Experts of a small language model.
Size: 13 layers, vocabulary 32000.
Experts: 96 experts in each of 13 layers, 32 SwiGLU neurons an expert, 8 picks a token, a sigmoid router.
Below are experts of layer 5 (counted from 0) of a mixture-of-experts language model. Rows are named router (the router's row for the expert), down (a neuron's output weights, with its number) and show model dimensions 128-191. Each number is 500 + 50 x the weight over its row's rms, rounded and kept within 0 to 999. Numbers have three digits each.
After each expert's rows: a language model's description of what the expert responds to; "comes before" lists some tokens at least twice as common just after its tokens as in all text. This comes from a sample of Wikipedia text that the model never trained on. Tokens count by the router's weight.

# expert 33
router:542489438510403499506524566545483442508552453510556498589572431496525445570539515405508467560489581523545576460495502576558470449505566586458554492491439499508443494510511553546442561351431488
down0:407513491499592500577539582436541492435582525502578493492550575520539470538528436546470458432485469490472508390433432479580534436497481409541516509472477406565583524578489508518599528483503501
down1:520531467537492546381551558502551484575459498419577467421450543474425487515534514494576562527497585558507575540477554433506563523502516454495469518523531504587523580537491489567459565453516570
down2:514608496480496464544466465431495564376596523453475562541506496549487513347475556551542486528525547448518496509435500495501548627499453449502512404533513471462458575516506465475398512459501455
down3:515507506519588489505577466544503540478526512468418490518461452576511527521501470628463507403439477587508490559489564461515466503512636487485530482573423344439529497511431493487518476556543473
down4:542520550540507489490366440534531635549542572483526516526479539521420557534482486480514504495500513512502518493454578464510485566417432518509498527456552475436521559482517444514491449575497550
down5:490508537599521480425493526453562518543457472541542465501484424420424525608483425516433422413514611517498502562523441466494570523649579613516530580466488395540496480489500502493478476659500478
down6:534465473500540552575506541510601488483488501493610477518476425550473420438534478508449530539406500488552518518564508484460558531535476458463515480472488534414552492497448585517570494534492520
down7:541459518462488447491496410602408473447484523498476514569482441486468497487370420502518573463397524477547538501416460540541475498442492425527521454510459512460592491494349576507486400472450463
down8:498508480557476555512458484500485502448451488524508535528482503486495571412500488450425485579450446488482503484444499518559496510537459430493429444540498431552531594585553513386512475484461474
down9:460498503472503430602455562646439522520545585486514541512515484493564519512566569501572564488484499525432447451544608533521495396535616491468460536527471508498487529526539472512473581469537570
down10:461445512477429561552514525508472490472503458501461596540559543472461533616401469513507436497518532437467534492471465530493553466519523446454426539569463477427457503524471558434497472468463508
down11:449531513473477498466478544447525485606401555438527395495385496546545487503548592440461568550440498578476539541517525504500534424594524566550513577408527516453537562412542492526455464489528522
down12:592471545549496453497454503541473532485621541486565451427493493524426460527479436430557508444572420454462529479531434525520487543554524544469495515477508460558503438575562552455458572527586462
down13:548522435508436524560494543455459475441496578519507481490447509477515497540390510489496507442539488487487483514409471495449505390471512425516461505489525506488538495544485526401548522450526490
down14:537422451549483490539366490475492456548489497439486428489451449518438456443608531481462450518577483505480507575564522539511456501570418440600477542439520590408459489441547497518477560510634511
down15:514466568492472561433475475395543514501506473412592447420443518496440506435487453503566539482530479364485492483531457544554456488585529527528418518587455478449401493549535562477544380506455474
down16:487505502540508540457449501531541444485610460519511504494511550556421487546476459556401449471498448518428452431441471612556518625493472524478536438479576510479573519573591503445522544522413458
down17:516404587510544413514529492421495579538529525381519540426545501526530515496476447554468490518436580482584513594511552384497444527505449542497355565510446402422472572431372537481508515442578490
down18:451532515474477503639546423514408480534481491530521537504516480588579504458426469414524455585575526448418510535551525516522459487527600571576587425508442501529480423513501468455511536523517488
down19:504513481471553559442437502478478479470515520462533492517529459562556474510540502447518488497524528479497503507477609469510622494555432446478438402511584439543500607465543436519497498516439458
down20:494495580535474509481529512459475463469529511484571468509484562603386494434436555521398442476518538466531567474465568532493484499567517529584538508574568512520500474524413606523480520423434483
down21:540418582494421494445560518588522495496447494526494556448538403478491440579431551465500472469588541515472589526501492601504460522482568442469458521485551432443451464528461434448454495458452429
down22:445527462565571515519562486482508495495455521485509537580462553520453517481472545432456461570520571474532465511430508499470484422538546506524461416523482538559560458513488557509514487399402396
Description: Conjunctions and infinitive to
comes before: " the", " be", " a", " have", " his", " was"

# expert 26
router:448534400578397487414469502461577490492468490602513482506536526604502510532519568460532527475574501522494538517655461501483559487518492531476508517393528521498529536513508493554573569373493429
down0:527550494481490571494477572487542533482514526543454405476489494621446510457546556451495441552512542462450505519515527426481489528519531590499479507556446529517564520492587440516521422515463529
down1:480494427484520446526611505482605557501497571508519588520499506521496397511551527461567410424439508469491472435521540498427442486484418469497554449495460469494494411602493513480544499485488543
down2:598504507547426485529419493473510531511570562515530532486411587520455537475500467661516484551475478499399465546538478481430571519576530541536601481408536484515558456512516456452447556513440509
down3:460472602491488464522540502476478496553568543478456472473506555468571538555447520501441521479453475594473485452500627528482423478530452503503514611559559564438492439495468498533505389389564530
down4:495557599573475507463475518479506473497501616567536505431567433528468458537446452507483525456518399499494532514477462591522428505566569553524498413535523507480542532453490514572446466489516500
down5:525457519460463463490566542539486560532543520437416540509489464478563584402522467470534476576520549491472624509463453429532456429507451537515541524549468536477461542495525505428490482478504599
down6:490565453494509507402535502484496455443548528456600451401608448494554436569421414470464504478447513583445519502480454584495542473424452422507383475482553510542555498490464502480592567479538549
down7:577535364504435458550487583570464493533532582473566491429491458457488490501488439499477529581426488572500518507518533577440595537552473477450572566469516432539534516586436474444524460559470519
down8:456665498588464604434574506503501543531548503489469476506454561574410484476411476525418441556366544472514447502469380551526502482539484509493483490531538436513449446567494582524496555443452538
down9:496557484448613569505561461558516473500533506496448463512410557545416471557490485577384563580488471519490523490484520560544437487463457513485475519417483587503514458474493601548551561477436558
down10:473529454427483564518553437600457523401537511488514526522489411449519462548556490527481491457451525544460494451540532521496508462514519492463504412543471501488504453500539547564518465563508531
down11:458502468533515489435520479547545566425616520524491526462518425466605616516538561411537516509562441455518613460584414466500512505390499493484423430453502564509478509441547542524618562483516490
down12:488503511534456430474491518537523444524582577416437549563504486460544540492581533577515542443470501560385465515489548462506532422541527600466524413412488493491547580503537496470546539521470488
down13:463522497474488520521454473519566575486496438468527476473551469542546513508580514439461509539543436527465458580579499576575549485534530561484652516360499522548456494479499591558522454418501426
down14:465473415507511541473489489583454496462568488460451463429538459588566496502484467489514471467465473500456524521487481429486443587460549462464467541560505421589489538437618431454499549503504428
down15:579640486454501559542537500542522371555523489627447509467447437493585504443514524550546487463583562440479442519463562447462575518480486541450591518407389582573495470511435448514471520511466518
down16:521664641519470549460474532479492523535504495443556568469439522492538510479453450466584506563520581551515558472492538417521427592471461526551521532505537532491428444592465415549479559452542503
down17:510398628474477462557543508522439431454462438529485633474408575456492410472555549470548415473475511452469565473417478490451490523396483508437502527601457479569530386465508547493510540625515467
down18:532526465481474419510473479540572546519504533503428563464488475479519492516483477475479541421457487465508527398468510450511436507503474414427471482566463409558523567387502565442511552492548468
down19:531470567563559453499531512452487428497493563430490511525473489477543489463445512516438470557497605491532464479498496492476539526484522537467471516517466516449496556478441439459440463452455523
down20:468469408561557502475500499392531498493520428487499519572498551464400494548491546436490453519514499597618399562464513493527486572514555490486508397441540448535553568524508502481510598501417474
down21:531521443422596410495464546504538488464571493382537520511569460500475493505536442549524501472460478559456536498517495534445522535491405441428496498424477525512554578459506416455547487502573505
down22:434563432540537497552437542455390554493550549532540456526449445455540442436526538440539507409588475501492424533534468516499511576534516361500492502404535527475516470604532448586486517501435504
Description: Past-tense action verbs
comes before: " to", " the", " in", " by", " a", " on"

# expert 9
router:518392488551457544456441547462564521595593563443548644565531435583571517538571541599483579550508455459540511467565468522508382482553577514508532476510432501414487484534437558530626491430443521
down0:566504523496447520493586420506523554496453467466537487524519579518573501467471423526549540396463532577466455473497555595508459435487602571570490475540573548595523509566435449497493413441504466
down1:564468517511608576444540432482428503576428455535448509471475506475421553418444579594501542568531522493566479559519465569510517459503537469503489456458426544416555487487459473567423477453451460
down2:461416540607485534602558505453547531423544539484536506484522460517505483524526481474479491428477467468425394492572453545510486561456494510530484539529592444544421564599500442488464589500468567
down3:500495519454544493498448528621466494541551524468475504509508625458434542447407494495527499563555435502466519537518526556535480504499535533397546423548468518550491511497480601474536562479576443
down4:516414519541473537498532581498455533572553537554481548455435618624410557478459490504464470460379464490434603408461455471495495455474534631613603524448484461448460552544537465519514516563391477
down5:463458559484468455577481580532517480534375484538499518490529453538490444444545531516519466483561518518445522521411510443527485576480531552481479465461466540507526571457465404472401470460459483
down6:504406526547472465528479522528518536461573512536539447494471533468523501538443543595600449496520505566542409413560479549535608424509459480493461407503549492425483379515499560443543527519496483
down7:536482522541554460534542435492505518524588522457441545526517454426451570471553523516486476496506553588501533508487558382510596510494481546486553555504547562456467533524483492529437496501483482
down8:448526563563541485445485494502432526654587483447573534525517531509489503602537546567496562556633470518521462492496480550530519436519492529452471546535523537479547523562465474438541460484543464
down9:440492483474565397516461436518564475496500484514469509528433511545585501486548474527416592483504549442472523476463543536562523425496520471432451479473447386529510485533515462441448492457452460
down10:450492471553472454473392495472580580485394454470562422467531485616461518534504497486548424565375461446531462490590447492480410541573582489482486513536545533473496481510531430491508482600557539
down11:558614494488566473475550510558477494498609490488529419593435598551548419550443438522462446466479505523444518468493410414506575505509528481553507474514519479486468457410535528407520465567516461
down12:489561508451566526515567437540523519503542447393514428511494555509529495384535457499631440593548599450429497548459527515530528528462517536430490501579504378486519534415481513461466513463426501
down13:535592520563437444571520476421517474544551478485598625445543489520635570467488542500525612533588502488519430456542588447543452474534507528471454550540487427550423479524448549462512552556526459
down14:468554541536444466505509559498544494489485532457439551495480500439552552497439512620571484493486545498531445535572438507465425580541527516554488510505458517552417436554458477525439450561509562
down15:524447496517479556549549407541552430494522486427437550476396433551517452530503445506480472540554539471497519483478422531584535549459515508467505524506517528559415435452475568559538542445461411
down16:496473531389444442516484532529518467536495462488457526470592488568391519539437510404537505463484420500560482428518505535509540605432526427486584402561501434472530555538437457519566472465584534
down17:528594399551498514462541446541530541557551516597546495562546491455501542493496548567543552429540465545426455440528474549561588458566475486500495448395509542508521526452504509455543490495518537
down18:452512453484490506540555527470565579423551574577447464470568485471565415535449514479429468480465523539534456481526445546499480556520424524489500506616597491560483511566564422469474487556411553
down19:526536437485487499360572505497440563511580484476467497514480557512559615494476447549504529515463404534445445581501491450463543543550490445460527527538469479441574546556405507524492528549508528
down20:499465551524481545573512558438458522444513445492529529457433502500475527503446512485575428483607513489470473504522425486476603535454498515510505583461523507445474437491525453483516494322515487
down21:576507493549499530458552478543571404429457472431512502470442548469571472519565518492493462489469421481436505517535588515474576533496463455435379479519589579503496526547594433573550469560468570
down22:493539526514513518494500554574515479463319533451530495522491484543434460526464398543509513459498568551489461578451497518516477533438502510433545455485511541483543548575469535573529497556505542
Description: Verbs after copulas
comes before: " to", " a", " in", " be", " by", " as"

# expert 18
router:474481498576492497521459550510503494508428491543533502691452499516499443473474510527482506562519474509585462515517463510457413472490540600457512507447543533432647490463514527498504462539468499
down0:559459538503474544563594475513438508530459452478465497444537455554515414494453461500471541533516593590519516448445461493438458515543497416481546437532507532557445486583439562556504481365472497
down1:521590496425467527470465468497539458463563490500561484497605384499501556473472554522533531469507502442397475458566521450459613494507514534573525558429500478557507480479521457544548488584630538
down2:560537427447493567474521449486608501573480496503446456427480454475554550367552554589532580448440538538499424488584508493516472489492496524533490550527540534546439513474487541494528594487489491
down3:559409430548554534553499503485532509453503542521541552448464464584477535552516551411555527513497555453469416569435451476547509427498496581454550464537406458457511455482497500516561568572498521
down4:479490519509481491478526588548502489552565505462590485499515562483478492445487514553497592485450413532483537500549500481501501547572575498511380541584455438414514458534463627532561511566466419
down5:474530343445482504492554481482555563462602495530455459432520596537486433544505479488471488498525504491545542500589459481410597449520520495491575471542514599513507431487610537488497512494563605
down6:495476501571521539561523508438479526404540528470491474499545490409560458554502479500514484520567433474482501551514485511421458492517508531428568490537595410585452494550475443532525479528481485
down7:430622558482416535535479521552427568548611502481379420542402509545536593539545463517510535444509402497501434541526592418590517528615493491482459460665408515553509555503419474505495506439466490
down8:434522486385541539545474564501515510478479481517553550522436467458455524520446546619455559544501484547464471596505494510476438499527549580542496551506524376530462613594518470476569467501492491
down9:543533439526507535537553555458501454538495505468510477422571530492579488567469481551553466500538511482452492475503517484588516491460510456453488522453545412554495353563475463477505507517436542
down10:539509417494534433483489567494558517462449561502511608464504631500468444452518491481502477431461515433437403566601409486526501412536438498543493450546482529568468517522453434513495394508471463
down11:506498506516498492432463374553475523546487495451535477537451502472385487645447382603446545578470383473500527463474497445553432359472528592560583573429586621514540522500434451499457473536516530
down12:548488486488579523493530472532406473526448492491486410461522566465502493451434476589436466535482561545489430574421543443589542500560489518454416453438562459441516497477492485470474509503518479
down13:429442408582490509497454460414486521447541489490488486465443568463557530459544529485452478487487494431573599565477493494479509489573423520395523538561500592587507482484541480471480496503507492
down14:519491462568466547453426411467522550543492535501530515541567496536553544531494452459574451516504559518535460473417504615413581463498535477535567522544561500491538459573490494403446556467504532
down15:487540486502496479463527525471501546461494574492441501520391484562486578568643516581452516370465492450475497464505402511588579492532525557493494426456496508552573410475541488574464468482610524
down16:536531553589553441538585520454461463491407503550507443496386472519464589472504505523441466568529478437568447411445508569525480510585560512437492473463454425500476473506599483566449499501417547
down17:507447504492539567523405392513487497483561495486554464533462461385479501498532495557518488471589555571469558446476474475486500539513466423440574558592528477491466491546514505510460463461555425
down18:467539575485432496429452530551475595540542522518571487476406480481586486532622577558522462438457542419564505472490502555512452412545426559395545518453424541536436421450433498580460516430513512
down19:592602443566510517485434518576526549482414608495477501480519506422536543506565496453547463556571425531538522476537485460499558496477560540545419467492470485484526545568495573398489574496551498
down20:490438511498480499512472528521608544449450552528535526435444445467452484473512549551504496543554517542515613450436477505578510416482474472500512541519523541594499512490511470462591510514482474
down21:547476599469486448507484553467544491523458508534547485490419429462446515529494468539507593494446634488412524534523485463496500414631470522558501471511585545449574498578504482537490476497416482
down22:499432463614527478523489548515484392539504432432510478467540516502494494552489442571384466442535383518498424579452617578555521508538502484544556504435580565464513524534430513577465465543450523
Description: Common nouns closing phrases
comes before: " of", ".", ",", " in", " and", " for"

# expert 58
router:590518390540429567401471477542507479489492504572487480494497435674445545489561502495491417462567582478554577481621483525496574412453527515531582487455512566421556461431605440512459480415539555
down0:538551516622522447466508493425438440503441437447582532553586461374432449503474516522480551513501499642560462489525547615553453480472439444514487532498557566464551443521549546553426485506498513
down1:543417512581464531528524589546525556418539473540463394531511568519506511512426442460407480543493562468557494476563458498516515518467519552486564473512461423525475427500546533484557474500457540
down2:583563543550497479502470509418484446519551538476453509509484543488515503530447545477603497574501487579422444481491459518536514370495655493554461430513577467590526561460487525445509575409488570
down3:513511616475467457623437409538460479500535535590530405477491521527514486455485484506453547460533472468499473473447522435457553489527605461546520563557476494553452492489516537573481515445528516
down4:531471470452563443465568478436515497507571530562544535475483490565488510541448365499482488531498532449527434565444590419528477572603559474458493511557542419569483495589485442486374444487557450
down5:586541489531482469520529484490504577469443540455535532550547530548520513573467490546518498471552519462474467487455576535467544483446546500466363491468429513405477455466506582453458530447518504
down6:491472530532581530542581488573476490486555525492528532455577386513574474550587367441501463415454527504505490496408510457559490536572518473442529535581484563494455574511504509522508516426490545
down7:505498514497519489552496551485438489542488553380507558539546413382447610508603544567473467506511567515457433473438626451527445438525581490529397556528460452511467548492518576447466473540491548
down8:475487498512526483533575427545470510495521497528506434453587412504444575414432489430483472501463387500529438524523531439520499517477480524538584572499457603507507569523448551542490468517557553
down9:501467489497443502462501488444514504557493460539552490458467541503435520501500399576461547516591540424470517541466480546433508507475599443467549472437527456497573433511509497563497429528546496
down10:551470502375486568515502535400481527384608489506439543536449503544543558462470483481538620545499526561484472452434477489451504490492477485481505524472453522534550476469519454505528479526467506
down11:569447570498507429483415505463430417497460424485477448442467485457596497622487459406401539380520364499479454428405508459546472511533421452504513561535526508617532494461468523513416553442495455
down12:443514523508529516461568506434560436501495477465538570466555553503499442450397466533632501549466462523422525545544472451514613509439457486520491553516512500488529534464493423541469489520513538
down13:541469488444470582494488540494526546518471471548460537531540528504514543454505537466456496533550457577604493630545503511481484375485546445485496495474561458520533485499456459396633587545537445
down14:429572527507436525559524512464515499482483575517484465619477552538503515458577475531579426477553513457484448490576577462519534550533483572467544426576470496494439485503460483545533544440534541
down15:520572425439430543635499562476369468498486512577518512441491537507468506503481500488490479494524449487466521522536449573506524428569474531518476511535577504495580470549455559504452503588532483
down16:491431483540586427475492494487509479511520509549540447476498477514456483479470474434497450519494493478506419584450534412507481578371522472460493453499534443511469583532535530418566501405563512
down17:427560523532514479549524472466529554553508423514531564545533485562500524525520422447556445526628493445463523450438447467547428515468523516464510487501460568560491525415462518411506558462544525
down18:527522489609515470515547499413444535466623433584518511507566527502548488541473558512536627450479495498535447475428456456508503547451526508499467569547482443487464482480468557492640512546501480
down19:395419507558520491548522506476508623460517492623507510577556545485575363472471534450506453573515502423613500521535382432427560504507521568543523515530539515526515551474426539546520506514448562
down20:544468477415515468569446449464512507451557473492536463493482426518524507428390490543497504546529590532471502532558506343474511458503455614591504478568507523493486590452554452502410456495444485
down21:461494461534596506442527485426497581502515507534483549522489524499517469433539404498520456426458478579583403493436517428525523562470500602526547464464558493527467477493376587506586487534557499
down22:489419445571483535500519506422475536506476551541509465530474445496477430506538563469418545533455430473553466612473502453477489393419520542494480513459502384497415460504420559506584462511407446
Description: Prepositions and reporting verbs
comes before: " the", " a", " that", " his", " to", " an"

# expert 11
router:487487387505439485455616552536528477492566531558607574536611392541515531596513532549561512514584623536488559463436486539585489450494546553516570517439499475477487466473527510537493466392456545
down0:500570423444452613534438455545502487578562422433591534569500500498471463572514435527484530536541551445505529548489445545497516411465567532513578565474413478677507413550525508523470441506476566
down1:461577469582499569405510572487594440534452485471504482522523411481527518535533540542482563543437511499499495573372424449539489507545448467527524552464527438487511526465519498434576497511424455
down2:521504571533468462340472442483511479375489417422456511531463494533490543440564541497468472527467500400464498497523508443539452566454454529455502490501595583498361543490530504428479444482476515
down3:471513452591452466537450534522579525459493497520484565484541501463546539545480562492490485497546430480515438530467499487536497486503504476482465589537521463604458457523502541448486506556468491
down4:428522573449479505490481598522423498493483474428468536482561488522482466460480513498516566545546534486490497527461509528530487490430531562504544510520581483472472365469481462522471429469490375
down5:507547449510548477577490538599445523523576510548514531518516387418456487435510499465516456507567648575440516581491565540429569495434583523513473497613463488483670547552496427464478515438514544
down6:507518520457491478566515506516448581519450472521503498612526584585428486524519469546427560502549489548392474548536462445458433558529597520546485511520531523498514547519453506548535554490368537
down7:471503483528541495422514394473468390511436563522478394527389507478507464494540522587496530547476400480395508472424582520390572440461502434542464578535540446558495527452473517519529525474544486
down8:444529415497533547511468477520532505431545469497444529504569435598486471545477540500460459520482497526506460466443584557512494504510499484467479496491494427579480567504535605357481608512469433
down9:468464467520502477425489414491509537430475495432457437451477496508545466508612510528547475498439520396524548440549516583536509475406513505561494508507570503385579481418512536546605469492420561
down10:570515494495486452441496476501504472450556534485526451462506445431524498498521483557564502548458468547489398465498566545545464554560558495441531444466592576492563455528510586455472443390498513
down11:477521534411568493597570506472523504566480459479500463501500637502519502474560531435545592457418496549557427438515476520467438444556592491587457522546443519557572524527446454560492536618479523
down12:493508429488516564543551429547395518510482491533508547498476508437422496510475439424536481496565453523445442357415546562496498442500450486477495431524576504526399479470441480498531542521516466
down13:472496574512592640500505612496450459511554441431467498516524556510509474442501472492479455460470352496452495466548487564459448415397490499547482449419501549544479453426542503521534423464585399
down14:456469565534491462496593495620508488437524565500472505513542422502530463499497482504526508516440492468472563483522448554486487467522496594403486562564578529559514551494606596499499509578492454
down15:533490465417504460551485558583463475499454479493483478554594626517513485525470482495614486450493596529489512436531549504416581477492448546432493510401469499545496595524479512503480486429436577
down16:519548455536550464524415491445571661522498515475538450450474542455387536455517529569567469488552488449525522540457553510484464459523462451530470382497549537526474486473557526449548483508520506
down17:506469546483487522527468491475491489513507517507501477546508474496530447424553507546490502553442491561482552519469420508462546455549487514538567618519563548478538538551503511530423534460504526
down18:517515571504465525479520492453628526483429581602457591397397481476475437494500521460512508420540478445580493589532466493489504544460549529473563489515495576523431425491491434524565526591428514
down19:531530526501409436507561501629571452516447546614517536477513510503473528522515464493533495512493502558651495484487478531456421538557551405501528521627498467416511462475499519416526449470438518
down20:438510493568527497503495514551451528523476380457474474456548419498547540491508497564487515479513439471493448477556555578510593535489473480589478580468518560461611413663467451476433536527487465
down21:506558455508584426426559433462522415455465519527490489500554473465523546445548539499456519544451512490544415488441530472516498610528433386514503519502453469491483528518512493511527473513500432
down22:514465484476499549558476579473533470436480571633516375550457522496445557404476467514509501541509486501430538418440501469514528498385459513495567473533483478433528491510433508503523483548499534
Description: Infinitive to, conjunctions
comes before: " the", " be", " a", " have", " was", " not"

# expert 8
router:451556508542469586538480609531544452571444528520546492658486482493451450562488478494548416517555474396580563518457388408543379500548542575493544442454455466453630467422514475497495512514478575
down0:513462587450513447529543531505467487524399501500459490416567448466505474509462481467523527441458629469514436550535425453485482463441455565503508480483437483481560530505466502517497454491442502
down1:485480473556458547530566441411516509511568543554508446526443517529531470542546522520537644481487597511560542572508381498461567503617449435448458407571510501502490418526437578571480569589540429
down2:520441359583519582499534428389500488405570460466482478460530453526531478452445526542416455555423527489556464447583541444446506529531430514498533545509510563529478497489489478382509451555457544
down3:417561566415526439452388596567550556546472516502552487541457534414493485531484499540533491404459530502425569500457527581476493512592548487454493522520388500485539525440531470416543463522487462
down4:482560515392488564497441503514558485505456483572478584428357574496426461500379455508495423554557464549574499466479531526507468471446520483499444514479487530460459467609535465540568528524578534
down5:595432510626372510425508516459492489556489526415470540513599419474525554500534456522544498455611464582456505466475489515485491434531521412454572497478464468515486482452579478513492546523451467
down6:437482556592509390514548428423447533606533586466498511475490524463518569481539566426551465422444548587478511446512434463588515465466484564469569510541506474527452473562508476517440412478506405
down7:523543536625439446516621516452524433521527482537426493479486620562468559563562535445488511522523525499480449494519547542478476592505456519527520538469627565504505445458483548543476455461470430
down8:495439438363514542591475396418546527574479537513544545453586434535589495472516474498498474558511537557475543583422437514421543526585426541509452515447468533471537428466574441409555493529523537
down9:453492407507363458528526527483464503453460430612524515488463484471531561464560587399525490500476550669569497475513489561473538536426566467535517623588483510432499480549442454581497522496500396
down10:510523494450532508485522525487424480434617503490478500391526372676585469562449470475481482492524518475457494486542594446469480510492493512508486520469499463566538453512485473555597535506521486
down11:549548532476457494493488548544507531526581586456491395463466573387584524470555519510534502535490483480445469468564437535560581536468473526465551441543486451475490496521526500492439492482416515
down12:532491388426494501455533568541492518438476513520490451476515447453556476357469475533437530484352501451581499526550534500557520557453486586556523550535444537500419504557359440565523530589512501
down13:527473419426441455541535517474439508441585451551375526522510457518501560428544484541464472473542584552493518541461481528510493516382518544509488428537493529440429479449446505472393479420452500
down14:528575456547519446478513524471457446480388518467447386513534548508550512459493517447526485437413543480546494536421436530465512463538533500486461477547451527486443480531494474564497419507479516
down15:596514553385490448501539530414566529534462467561581647514512465477444501455477560466524515651468551448509425456393511533431460509430511529549487586477393458516521557471573560509507420516438438
down16:499549532466465470469599488501492569511547531511518484433617459539399452433512475522556538491444505536466455495559526482470463441473515472457526545493481471433510490539555482515491405473534524
down17:519489465472449477450469564499498521551498530524430445460511422500528470471468510593491529485388428530531439549544527512484556528568527545571500515497540552509598467430573606507608506434480497
down18:483503539573458495528495611546556543476556483522445564495457496564494493522521597513557447588518485496451496479530531512505490550520488604493470452527404491484484479470485589554485485561431454
down19:481534456444580478483540517480533495601430633430506481442511462486429494529538534556484452437370403526528505470438470454561551497482436472442531447485550561486457528569572386537476530513520519
down20:509521483494465488405471602500508537545470462516538418467440492406482469555492469548517486478562544451500552505492547424490544520474522485453550460327431488495604508485606559495549511528478559
down21:492478550453355516551564602504477544434552493497524465532515493445605412490550521488554614452495488479523497535593529502482528513428550445499441480461480382512544638512556445520594391502516497
down22:433445448495465524513514522556432488575522518589460489494499496464408566565507476582522540531526507431485523520480396484479506542489478545559521394453511435522524455504487411537438467499447523
Description: Common noun heads
comes before: " of", ".", ",", "s", " and", " in"

# expert 44
router:462539433461483549546490439472472558575528491480521531562541454503574521507535547484640455570562482568526509502640434460476554531575489533567538463419478549442544481461547483557421518495471422
down0:497472456444535504561422521615477467465528553498466446519473476461429516591419518472522505494471461538446580502441478537471457517520571439468420483540404554455478533419538470466524501492414469
down1:493518518449585541492489482491527478592460509372479463511527430461482514530500371482398543512581466560550509492439545510495600522588508515529502528447531515492518460502451493529478382458484447
down2:546464493525520426546482456551479526548466491396525514514524488516592461438481505495416489545450481515511506481541485461468464526427543456485466540463504565506576506530456573565416537494421552
down3:488419470433496535509402567424472455518541528506515502559498565505449505500435459512616487456515563470497507513557506496462547525554503461510518457501487644488410488530485588526559493481556525
down4:530468529517573487579526407457536538452492473477512480452530540508432461536429513493483522527476552442457522495422493514560476537474508513586513458419526484539523461456533488450510554415600525
down5:570590505469510466504495494445516478492361501507473476423570506489460531470495522398540485466541531536423446599499455376427555542434450535495518564496453531484432456507401539543581517479524465
down6:469496439507471507570473446587469573494479481503528458531483545494531589444496482462476404456515449569442547372433457487461427467498479502444563600555535578486441455507498557498498492527456560
down7:494507532511504531503476537533491600435455524575541517598501392493488451545485545469444556512539421469557552489349579502503391384537571496433535560434491461517433499517509504493512543493550514
down8:395515529444515528587524481453488510528520425432502449514534589519476497468519397488430574471546476510510580512522490524497595500551493496411440434552474429477516530530481513498439636438458513
down9:594498440499470532512505464542544454481502457503512445528465475544492474429570459453506610459484452536587487515577476504435547404484464573529557539469589562504472451479397462502540443520401499
down10:562497491458501440525595585541457559434545417509489500502522503453489584621454412524530532541417465437454575466493630502511541467472502515486524480540549475522500526437499484505502508524473587
down11:401503483531507375500472490489525488480493506560475529474517462465429529496558529544382502489473484403345466373420581538462476426503489577489388541502470496489573591533579516490527589464505452
down12:630506486464508522479474527447530510475540538493566575490490510497387516521553423495590568551489474571518443463506476504494562465454512562504499538587528487524461514533467411486599485456442473
down13:459535458496515503544538457542578596579479498501507493494584539486453467479468424553430484593534550500526499482539512421471527531540536554534575375532482548560494426419495509525505482593482467
down14:411417454424488476618519463538481506431486488503571512437450491397478436430546509484494530486465501473449571539534557485429467423504503499524449468539443391455567489519502509566482495455499466
down15:467466488536504614517527536527559520487436416504485508582477514460517468512576450463542556446488432475414443617569469443589402540486594517456467499545514456483483533519533451396592418410507443
down16:464436499566481458464589483481508498432486520540510527529582582490506484476471476479646527488413506408468497452551502514587402516611497456460582434538552544486531388490515481512489549537557561
down17:455513498619526465563530468533496555403554515514494568536533488534528527452515486477400422489581575408478516461515432477534430511401524576503627532442523418461517530493479466392488514500564560
down18:471468569548506487468525479526452557545485514484491509567555514506497487500499454481482523427573504526560399439476477546497509495485547503480538485448493497517497473467503570527519508487473463
down19:489492455505391490464463548573378450425529420490444449510561441512471550447527553511505458496525510515446454504593508423537507493497520442542464461493461468453501537408500484570477466521549424
down20:407529464434506497531410565477514443590481406455582500520465571516530387545483573500517525573536478464484464449491533511568502523486524553490581495426431446501482496556543630550487533473503512
down21:532554560487508432426537390472442533444424539537507519496464505512430460485647481498581476526480511431453527507444533506533496533457500473417505489630506519613443478434542459474600481423463448
down22:455580445465434515458474404516503418520387519545462450484371525490435454402460476555532492545504564550514468497462566466458418492540560515484520484578430615480617530518538590468515511540528515
Description: Prepositions and connectives
comes before: " the", " a", "ing", " his", " The", "=="